{
  "n_layer": 12,
  "d_model": 160,
  "n_experts": 48,
  "experts_per_token": 4,
  "d_expert": 64,
  "d_shared_expert": 0,
  "activation": "gelu",
  "moe_layers": [0, 1, 2, 3, 4, 5, 6, 7, 8, 9, 10, 11],
  "n_empty_slots": 12,
  "router_score": "sigmoid",
  "normalize_top_k": true,
  "routed_scale": 2.5,
  "balance_loss": 0.00329,
  "balance_bias": false,
  "init_std_router": 0.0187,
  "lr_router": 0.00085,
  "vocab_size": 14835,
  "norm": "rmsnorm",
  "norm_eps": 1e-05,
  "tie_embeddings": "early",
  "optimizer": "muon_variant",
  "lr": 0.0112,
  "beta1": 0.93,
  "grad_clip": 2.0,
  "batch_tokens": [65536, 131072],
  "seq_len": 768,
  "train_tokens": 426300000,
  "steps": 4512,
  "dataset": "wikipedia_en"
}
Below are experts of layer 9 (counted from 0) of a mixture-of-experts language model. Rows are named router (the router's row for the expert), up (a neuron's input weights, with its number), down (a neuron's output weights, with its number) and show model dimensions 0-159. Each number is 500 + 25 x the weight over its row's rms, rounded and kept within 0 to 999. Numbers have three digits each.
Before each expert's rows: "gets" lists some tokens that make up at least twice as much of what it gets as of all text. This comes from a sample of Wikipedia text that the model never trained on. Tokens count by the router's weight.

# expert 29
gets: ".", "\n", ")", "\"", "==", " ="
router:503533499452534483514502485524535479510517479479507505478500543509504515521469495489479501498514465488481501425521480477531461504484501493489506463470472480449535505509473528474542505535470500471487483527508474554505524515476460545512501483526491509474529500556460503490517485483474534515477516501531478496454514518536479531506479475488505528476517482545497551520515495556472491502563495508503521506501500493510489517511546507498479549487516514477537484490562484498509465514522520
up0:480466487478529519522533434505550505505498498501443534488522472436511493464510481487472514455541498517473508500504487527481497455477475528484491475498483495498530500498474531507573477505446494479462485515492482542528507503488516503493508538493502497433510500521484529499478496479451481518485522476496502499495467556504505521467536475497536491496483510517507497467520495526465504521486505521468541541488517467498506500524492499555446525523541480490530479503509496489493531500510482
down0:540485503459494488468525450511541522496485502491458499485517496484524500489550464510489525532527519531510514501524499532494504502511534494463508450491486519514466509530469524491508540553489515534492513540474469516483507499484534496508495501468491499498508467491487535498511449476517478466487522466489487523521497461481487502479476482526505473498474528454517466542479507526471509524520488508542471500545482535489500490453445540524516534533490494511538478490537540484510508458445460
up1:512514533498494496520494509479522505520498496488458524487467456511511541503472524504542489514508490499388510457524531473516526491460526498470465488493510517457482554477486509501521505499494449498514503537491448512527460522545439501493546477501527531504508509495497503510502478504469495514487508550492558492488527514534515512493481479512524523496439520468539503487505492520473514514514479503474492490493480481537524495548480517488486508502552465514502511505532490492486478495470506
down1:539538502514493489467487515503481470478496486498555541491512485484537485521493473514480496525497521466504489520496513505492468543478479552486487534456474484538549498502476490496460483506478518518508460495460517517491496528514486490523477467482507490499492502503506492492493475516487475519478488550546518523480465501458466524504538589484536496444508528487479491464512489481470484495501457428538498461485510513498499513471506524514474489480519487489492496562471502505482499477542534
up2:455495488462457464500544489520529484532521533488495480475473509483514494511492503474497512485500489541525496522523504508523518499471477528462498529467500473509538442553477530513501501509481544471458531520505497544499506504485482535497529543496504516461492472530479540520497522525511505487483507525514472506503485495532504485492463522499449522520493535484508532451498532495532517519529544467449512477507504505430514475502512549490521556509497492462470518524561491500514502510495493
down2:505473521488531508476506488515472501474468508449533494513512453550500502513506484497503531509489504482522515521485480499503494515532493469493459493474447489531469563504519472478459505485522513479463482499513491486513496449443499527514520449471463513525485477530495520485481504533523504489515529539518429518482514471503521485535528568524546515451480521517512508515503466479492508509508523495481480473465479526475526525479513511542458486533505492472504530498504454494514534488524517
up3:503519500515495505465529526511546514563496497512479478485502476505448492471512500483473507491493518497496525522539524518518488512479509531540496452518531500480519477447468514493543468494512492461504512502474499509466492500514495496515484523508499534531483485529526482534553469536475502523525569496545508509504447507520473517488497440488473539522436492466509475487520517495509508521483477514524537505466508505518523513527509478501477516516486494480539507548500474537488441483549518
down3:560469468563467517499465470514505522530492522494546501487484497525493520525502497540483481493541532499496508500486498558502510469479483498519507505514518488529483492469492519481533474529492487501488466497464499475501544513509540509478499564456468453513449449514515495494520517509487482468511529486508504511517474510550520459511501481536439521497479492506515499488515538522500497461467507520500475456493506455498515556537527447502472529508520504485484505497494462530483503488517520
up4:508491502547533454471508531474503503479529422488509541488528544443475504529486510488480476495479497515485492517453483505505489477498483539503503487491478517472464493443514510504450494519547500524491540495482494491463494531491512470505502526491504486503512474487476502498469565465534546532463511524485528545483538488492488531515486516489475512545480520485497495467494537527494485480524552507501469549476520510468513499506529503507470489525459460491527506508501494523529477501493540
down4:505439440500477486506479500520503500524473485515496523495502518523530510547526523515531524503504518485511494479508490471493521486501451499456524490571521502495529516508506510533483508493475520534503543524558513512501497499449497482491462481469500492518554496485496497499519531475462512487475479525454476485468528533515516519524492526531476462524476512512470474498508525527515526494525510545475464555531536501449490489475497482526517543492535540505503497545452496486498487527524471
up5:549548449475484501522542517492516491467484509515482503453457519518482497493483540498476486483543498485494518507472521473522552488466515452488482512490475504532519477539510473526493479512483503511502542503519514531521492538481522498485495506504456539485531491458485509492459488497495522507483526516456486495518535505521478504516484446512522483501479526508505459507486518555517487568452525445487529502505544486485518521503499475516467515509568497506501480481470535525487503477516526
down5:494533533532528512483531494509544506499524502491436492530525502467485540495506504487536522523512491418469483542502514485496521454502496484463542518496498463525518485470525487528506478491506532468477492528457534548502441533530481496487495498487464509484503518455510476479463502473493495489491527544480511473530513498487499524510535465475493505533502522490497477509477556503493463523499521453482537529528494519499498454506519498532517497489517470516528494505524492506461516441508523
up6:493531489520490491479500491548543504496466544498492495520525488476545452512453482485485523516504496544506475473484494449493478485505502496471516480498523505480508468519455489533506489549528505500514473483459458517526474472470463496534513505538520469517490456516466511506523459516508521508483526493484489473452482515509481528497498487491505519466481491500487507572476499503443448497538456512495549517508506577475490482516516479532518521516490469490520501532545523492506478498503494
down6:477522503475494477527508461539498485520523511478504430506493494507503507509550474503477432492491503546490518486520477484480479457530487512511491491476487517524497509529517503525509540451491507488481491461518514482494514437525495521499517529508466506517448492480542450477471489493482531524487532434490513496490490472470519464482514546518512528502529505530454477502477515519509528472522482486535528453507482510494507510479478537529513511498504520521464503466475461471497511473558517
up7:530505507491457536511489447482522488523517504482503531532498538495467521514534481484498502488535531462481469470499461494475496453465482474479540532519476531479519541448469517510504525459508524491468477487489518493528483509471461531483468457502508505464493505548497552450528523480498531484498531488485513493479500476523514547492482490475505508509509442521471527526519498498502492470573518487521535482520491454500519501473492513467490504512538485498521494485500511500462512472537534
down7:483521458529488501487517502473533493516498496533477473509495527525485535492487524548551489487478486529483523502456469473471539502531501540516509503484510509496497477478504487533505533562478536505521503481491455476533504483437482520488441505479494480476526512430502524514518554503495519489489499517497508493522478493472497475537460466474479491506491463494459533465517513514514496497524492529453508548534518451489484481475491481478515511490521482492519542501518489537512516537445504
up8:485525501556532489484471505529515549488473498457481495495523526498514529484550493509488505472527479530473448465527512504498469457510487459470531501515514524516494519513512518496498505508545496533475544540537475472514522532489477476469544498479526528510532480489485490519511474506528516492479485513504487527495512474504489507479557495503515538514506495521455539559498524483460517497473490512459486457476557535494542515509510504481535562482503492487485483530488493528510452528489501
down8:494515501489487519493535529508535501510541490497544516462528434526477507479526452513514534521494510525521465475534511466498500512474496515498515499523535520496448499517551499459503475509506487465496525545498527527485473518507477481507488511511512506459479482479517485498510508514481537526479515498518497481501507548542509456493529515505458506539509503531483468459523513476446495444493533500486525508522470516500498504526516452506485534484475535476475543448512458507552488506523454
up9:489473507479533540465541496523492525478450537487484510546504501555480549521501512470506445478504473520506446465528520502534484544517487478498482481440506480498512507513536512453511501537504491482519517525504495519535529518494533511470542517504492529511522489490493459508523473463477471464482495497484454483489527490479489525536461491517468540449471472509464476500527466503481495459536467520508545478479488498501498517490513484482506500483540504509507507500449534496522505501531490
down9:525471484500498519480453478479541488518527528489461570489485509531509517555508518519478509503483520497509528454524500493515530478468490501484464498491479528484480490551501513516471509490493514494522533522510525456514494465516498488501512468528534515523484493487481513530548457487479460546501476518481528490483489511542451515506486508504437497491516549493467522537483520462469494511521442516480502451507492483480494501525483475509488460469464502487493538484502540462513447488482510
up10:546501507463490505502548482517487499452478471529483557448530569521511463498486481517517463495483476504464516525509461515530495513461485516495495509443514476460498476503515521475513470467491478498473468535507543482519505488536505502476474495517498523471492482515480512487511470498460558513473480464476458520497469480517482493517497508554487512505539477522479519501500479528539496488572527502512496520504464511470468510514509478508505511460491494462475490489511507493463528516544492
down10:514458532488525475498454503481495531515486477488474494508520494513502516515486559486511518525542494491526533546522548557498517520471501492490505452569474508505485441513496449464482513516501472501490530499489522538495433513461516496537507513511497530496507492525478482471507525506514468484478484488536486518505517526529550485464515510471481485516463468483517543488547506445466468509521489507511487465502487556494480510503528467493533528522481528508472487494499515512510506477511502
up11:505503469487484503507521499456512511460547478486531462492531470484501533485453517512478532510453472458443501493490538501523498502500493505521467484491510490515505473475499489474489519490503551513511487483501490523475521478461474482495499562502491491494510447467498539495519488500465508502508524524521514501495553505519490533547493543490506497468446524523477467472464512546516451529494526484488543510481467518519518526495499482514495566521530472506540501464486546538494478522515493
down11:548486532506492491518537499546500479483506533519526476442502507463543471506470505518541516471508489501487440542455528485563534495526470510490500518473513470495534491522510520519484467526462469508513465527536500508537486507512510527489495531494444521498497476498505531504511515478510522511515498534462512456491487459504458476475468505490459494497479511465447486465468517492490500538535521497512511503486501503462538508480464508512483482473565500516541487520499525496518517518511509
up12:468517450470489488487525501497489504498510514483458497492512545544500524496549490498490490495519472520543548489508509498482493522517492536483490491490479532500520482492532531466517498542496515491510484499511543531492501471496525586532505530509506463508560521526520481502492516464485465461500466498500502473504511497563475503562485496472497503512511478481479529461455504497547483498474507510511558463481492524507501497470556501493519487523481525470493474483529441506485506502482543
down12:462509545532525509507471558471550517513520477483498512544511468475498491497499511516531478448496439493457455482479526541551479550504507474483541476500512493507512514511536511510529450484469490498511551500490445498509489480490507493522497519476478504538520482493476485463480522545496488526491486538479518489495556505537503496482519509484532484517491530514522478525502479515519500490523503523498488492477483463528510480523500501505511521508478557526518466539478546482473516531522463
up13:503520512461508511489485469492478541491495556473544550509489526537519527470519515481471539544495475546526488483530498531506491515499543491486476455496435493530523495480468513519567485547473491512495499518506502464497525515492526493507514473516477445522534503516507505529488516520490497543509491536512490502469527495501522489507505498491522499464508503532502553521513488529525520526455454493492513455473486493480517518542548507528511475488471461513515491513544460500499500544492488
down13:517498460503455477477455520559482499518520474460508482460544536463525485482535526480492523475464426501477470484462469502506496496487479497499481497486494496502520524503472493507479523509493488477496513483528509459506529492482478528522515484468498498478483521493514504517487508524509523470486512510540440468506503537483507481465509493468545464481521484465468474521469451522482476548507529502504485492489535553520513497497447518529500529506485541531486506511493532507520470545460470
up14:549515527499490449513512539495497491501542475515512527504503489523518532541520515520520500484504508483507472483487500516569486504535496520459494514426445538505519537538513514502547529507486458469507466455536515490509549492533482502537481516502469515508505454523514480506503492545527520547497496467502517477502505514507517510554508487501453496503500515527534518487541559509488482517473529506478536492504507506512498518470496510550504507490523523479506534511536476489516466542494503
down14:542485533515501474481538488474481455502513486564491477513444502525512439528480543548492519513490510504505514504512503504501459523484502507520518459515542516475524540542508456490531481485476539586486494497514478527516487502522467498489499504511515552497487470461527464494522505506502535500481523470482495503495533497470508501509487481542488496524478520509499498547536501497528527510515516532473477514488524482489476511522459516495495580535528511501476493498483516480513471463487511
up15:505504517516525492534486496504513427511507511465513472532515494478552517499483494511500489509442506492496545499481507506498489463497506511524492478499488516494478500521488503449504507466468536500469555531496507505491502495476523532511553452549517439490505496494537477472522464487514537545504503521518495486522519470516512515498470533474477526466507501521494482500536498532556517479480498529489506457491531527476531555524468507516512543507532478491480473478517541551483516483532541
down15:519520466487497481437520510502527482495469531471462492500481500511495463468451453500476509485500516469482505513512524474515428509540459485510452487520484513525521478493487519470490534471475503520490461469477501483481482497479479509524544513484501503461484504464528519527501511522491547511486541450467479547504450523471462493510457489473522484496497506513472515524497501450468485481486460477499524520507484522514489510488466507540477513488452531467528494520468533461495500516483524
up16:481535463493446502451543512465531485502496479508506512544451519534497490476469472491532450464444492475494509463498504498496501514545496484459527453494458492493506509526538490479522496476495539477489515518488505526536454519487517550456463494496524541528501442517510516471486541511493510534489497506512494512480466482522501507500498507520506545497460518470521513536550489496460511520509532484524504518512524504508524481532511482482496505477512544469523452511472483536489478497509495
down16:470526447502507502532496532535472498492492499457518506514460497476490486483543505518491519531504496487493510505499495445490537481534511517487487479520535499527468498526509504487488510570486479543488476498484485487515516495548508510537504531503520486512512510478510520497493493524461506488540518544487440530512490461467501573485508505478541470532476477521494509544479498495462528509459510468524507469463498520527469514445504475524479473484536526524542496496536527463512528509518540
up17:491490543514528514484487512494497508484506521504519555494487509466491469526442468494537473522467466495487484475515473529493525508524494478493492490494481478473481460485480504545474489476454524485549481503490479527516518540533493525486491523510533486533507479535438512515536433493514477531406494507459486509524513481518509503475480529503511459479504508501485503506506504523490563480490507518510484526499527486449485542483525468498521484494472510496491490479483500492480568473500495
down17:531498503509529512464430493471459496520519528507496470511485495476517525473456492524495487443527492482544514496519505545525467471492503477543492445506473457487510512474500474466462481527527495500540495503504500555476490504515508473473532516486556497503503513525512534535502468539518498522494546513519514499553512456518495519492507488495451535506487520494510513485459525473481509520481475522539502484511537535509487535504494478507505517498493489464504514507461451456509463472468515
up18:503507469496469482471562482483528526505520444497504495509550493491522502499498485471530522461483482481508472477526508501486488475518516464525500525475516516491466506495491503518471481507487499448500484545527494535533514514505474506552496490518477472533490532477498464422481533504471444514498485540512462490473531524489474492479465483527453507531495514519474500519535529515442481497502540501478535489487445516505511500506470495507491500484484504497506458474533454522553500473512517
down18:526515503548520581531500479479515508486521501515475495476533464506500550496495491500512462487494531504489499526537484515534474491472489490548541517501487484451513493476484485533487522479487558502512456533534431494479512506493505514549501535491505484483505495489502495516500460496485502465521497460496524471502477496495514532501452531478521515494515479539493519544506492513475530525499543522518520482498539461469490455483473532454461537498444481514516510491460503529495501502503516
up19:501482534490519479481493455510488488490534483455473489537489490518474539519515511532443497507537500477490487463520469525468472502517509507522477447477458477502497518501543484495503463518496471556483513527523473495468492487499460552509507523509521486484489475472462489509505505507515508503499541502503526464500478513490498463480447508516538486455530511502548490479518486508466501503466512517465479514539496519491473516519535479454520518451489544459492482469519478516529437533523479
down19:496511487455512467471510523516463530501464492459476481497530512496443497535527473515522490579463518521524506501510481508534491476499530493477472494460508476508473485495528503463485470474506539473503502484497463501448486450510480490520486514499514482470502517494465474508483485513460498462531504537504519515443460540498494480515466511509497473509498492457473480475492473469502487506526518485546493492522452473492469509497500496507429516456513537467509512483503512453546490502521488